Experts of a small language model: 128 GELU neurons an expert, 339M tokens.
Below are experts of layer 4 (counted from 0) of a mixture-of-experts language model. Rows are named router (the router's row for the expert) and show model dimensions 320-383. Each number is 128 + 32 x the weight over its row's rms, rounded and kept within 0 to 255. Numbers have three digits each.
After each expert's rows: a language model's description of what the expert responds to. This comes from a sample of Wikipedia text that the model never trained on.

# expert 29
router:124153146115141122167118162109163162069159107144116164157068097108106129105129152120131139114065155162117150105118144144099118174145129127062117123150185130124136221105163090107093132148149075
What it handles: Initials and name endings. Initials after periods and word-final pieces of names, as in J.M.R., F.C., Louis C.K., elegans, Jones.

# expert 33
router:144153098104156140169149151047087128145167142145092129091072095098115196089138122125103166113115148140076189082149124094181176161122184206077110128065123127137182106109119115122151161152127094
What it handles: Foreign name starts. Opening pieces of non-English names and words, especially Vietnamese, Thai, Czech and Spanish, such as Th in Thảo, Tamaulipas.

# expert 19
router:134179140100178140161122122148109145177160140226092172086101101107106130113197149114121144160095134142093123086154145099207171151129197144158117163169107113033156068100140090104117080131092094
What it handles: Adverbs and particles. Verb particles and adverbs such as up, out, well, back, plus mid-word pieces like un-able and annoy-ed, and linkers due, However, After.

# expert 6
router:057135177098068175179201164127097153128143114205108165119145116147112159129105192130104157122109152122045140101089140121103122180135133143123102105104130085098133148098133108105055119112128145
What it handles: Sentence and quote openers. Opening quotation marks after a colon, sentence-initial words like During, After, When, and modal verbs would, could, will in prose.

# expert 22
router:056125108105074191120170216120074141180169137222143144114145081116084161103138176162112159135110166189093117143104158114130228149137147129101075149129147129143121142099153087120074150126118157
What it handles: Conjunctions and list commas. Commas, and, or, but, including, semicolons and table pipes that join list items or clauses, e.g. Aleppo and, as well as.

# expert 32
router:104110165116110108179120110142108149134174133161160173134101075143113147106168160097111182090105157139108163078127127158146180162180134174137125113072142067108114089098159110077034134135158158
What it handles: Lowercase word starts, foreign text. Lowercase single-letter word starts like b, d, v, un, opening quotes, and colons in French or German titles.

# expert 35
router:125098156064152173125141179114107174067131131159118199136115107139123099136102152135133153058105111141057153094142192104198128151124140126119080100098147091038125144120107141089166091137124071
What it handles: Verb-following prepositions. Prepositions and articles directly after verbs in narrative prose, such as looking at, appeared in, taking on, from, with.

# expert 34
router:089133144159119150128105122141041130156095116250126129119099125173100113068158145156132173148114095168115106079098156118160145118171177129097115144138136089121176095089170109116139104149124148
What it handles: Phrase-final words, years. Last digit of years before a period or comma, e.g. 1899, 2006, and final words like century, announced, built, Prix, forces.

# expert 1
router:125159141089204170146121130150174147107144127146064144120112113152109216113166152157133152098115161162134114146142183146078124127200130149085116108077115071146157121100169130109126069150116135
What it handles: Subject nouns and pronouns. Pronouns and common nouns for a topic already named, often after "the", such as it, he, the song, the company.

# expert 37
router:116127156103176138144124094120130148133124169164075171080067108103120133108110133143108161068102133159127208091177145110128134155179182147127098099071158164105230105109146123113174143172103124
What it handles: Mid-word name pieces. Middle and ending syllables of long or foreign surnames and words, such as deGrasse, Guðjohnsen, Aktürkoğlu, Wedemeyer.

# expert 20
router:158165160111182140138122051101085129159146150173077147101082101119102168109144145116100157122103100140134154105129120101233153132186145137122124072058133118113198087116137082095146129147085124
What it handles: Mid-word name pieces. Word pieces continuing personal and proper names or rare words, such as W-ern-her, Minn-a, Dr-agn-et, plus first names John, William.

# expert 8
router:089203136131176130131144155019116101079145147170053159118090121151115086091165162119106168138102150150113134096176131108200226162124093137124116108099136108109166123099184106110100164168132053
What it handles: Non-Latin bytes and particles. Byte pieces of Thai or Bengali script, name particles like de, el, Al before hyphens, and lowercase word pieces after hyphens.

# expert 27
router:150160157105104135127172173122108186142140080190158207120107060148099134129155150154121181114073156133058153060124135103163117128064159118135112102113151088045127153108147098153128081154103081
What it handles: Reporting verbs and auxiliaries. Auxiliaries had, have, been, would, and reporting verbs in reviews, such as said, called, considered, followed by that or to.

# expert 30
router:146119147136094114139143070136061147097162139105157142111064111152087149097147172142094150085108115131151080078165157151092134131158125116046134133101124098137142139105190113100162140136132075
What it handles: Name-final words. Last word of names and titles, such as Cup, Awards, Stadium, Party, closing parentheses after abbreviations, and final pieces of species or surnames.

# expert 11
router:103140165160137155139123116122131147116127072200123151131075116188115113106162143157131130118134149109134154109173184140208150153156132125036141132169135112108125091098160092115038055142102131
What it handles: Descriptive adjectives. Adjectives and their word endings describing size, quality or degree, such as large, shorter, distinctive, major; also more, most, million, %.

# expert 12
router:150127144101193121151123092150070141163090139098125137108088120160086078118197125156112145106131170147095166100194155123090100144146124147069104075136146105140128126138128115108121117167072114
What it handles: Proper-name adjectives, possessive s. Words inside names of organizations and places, such as American, National, United, New York, and the s after People' or Women'.

# expert 25
router:162136142083156116158114127133092123073136056145145143122092064113104184103107136118128172122111174161160129144140175153173114141132164138094122068105124084127136093078166125097074082155153158
What it handles: Codes and acronym letters. Capital letters and pieces inside acronyms, product codes and road numbers, such as OPAL, PXL065, NC 231, Mac.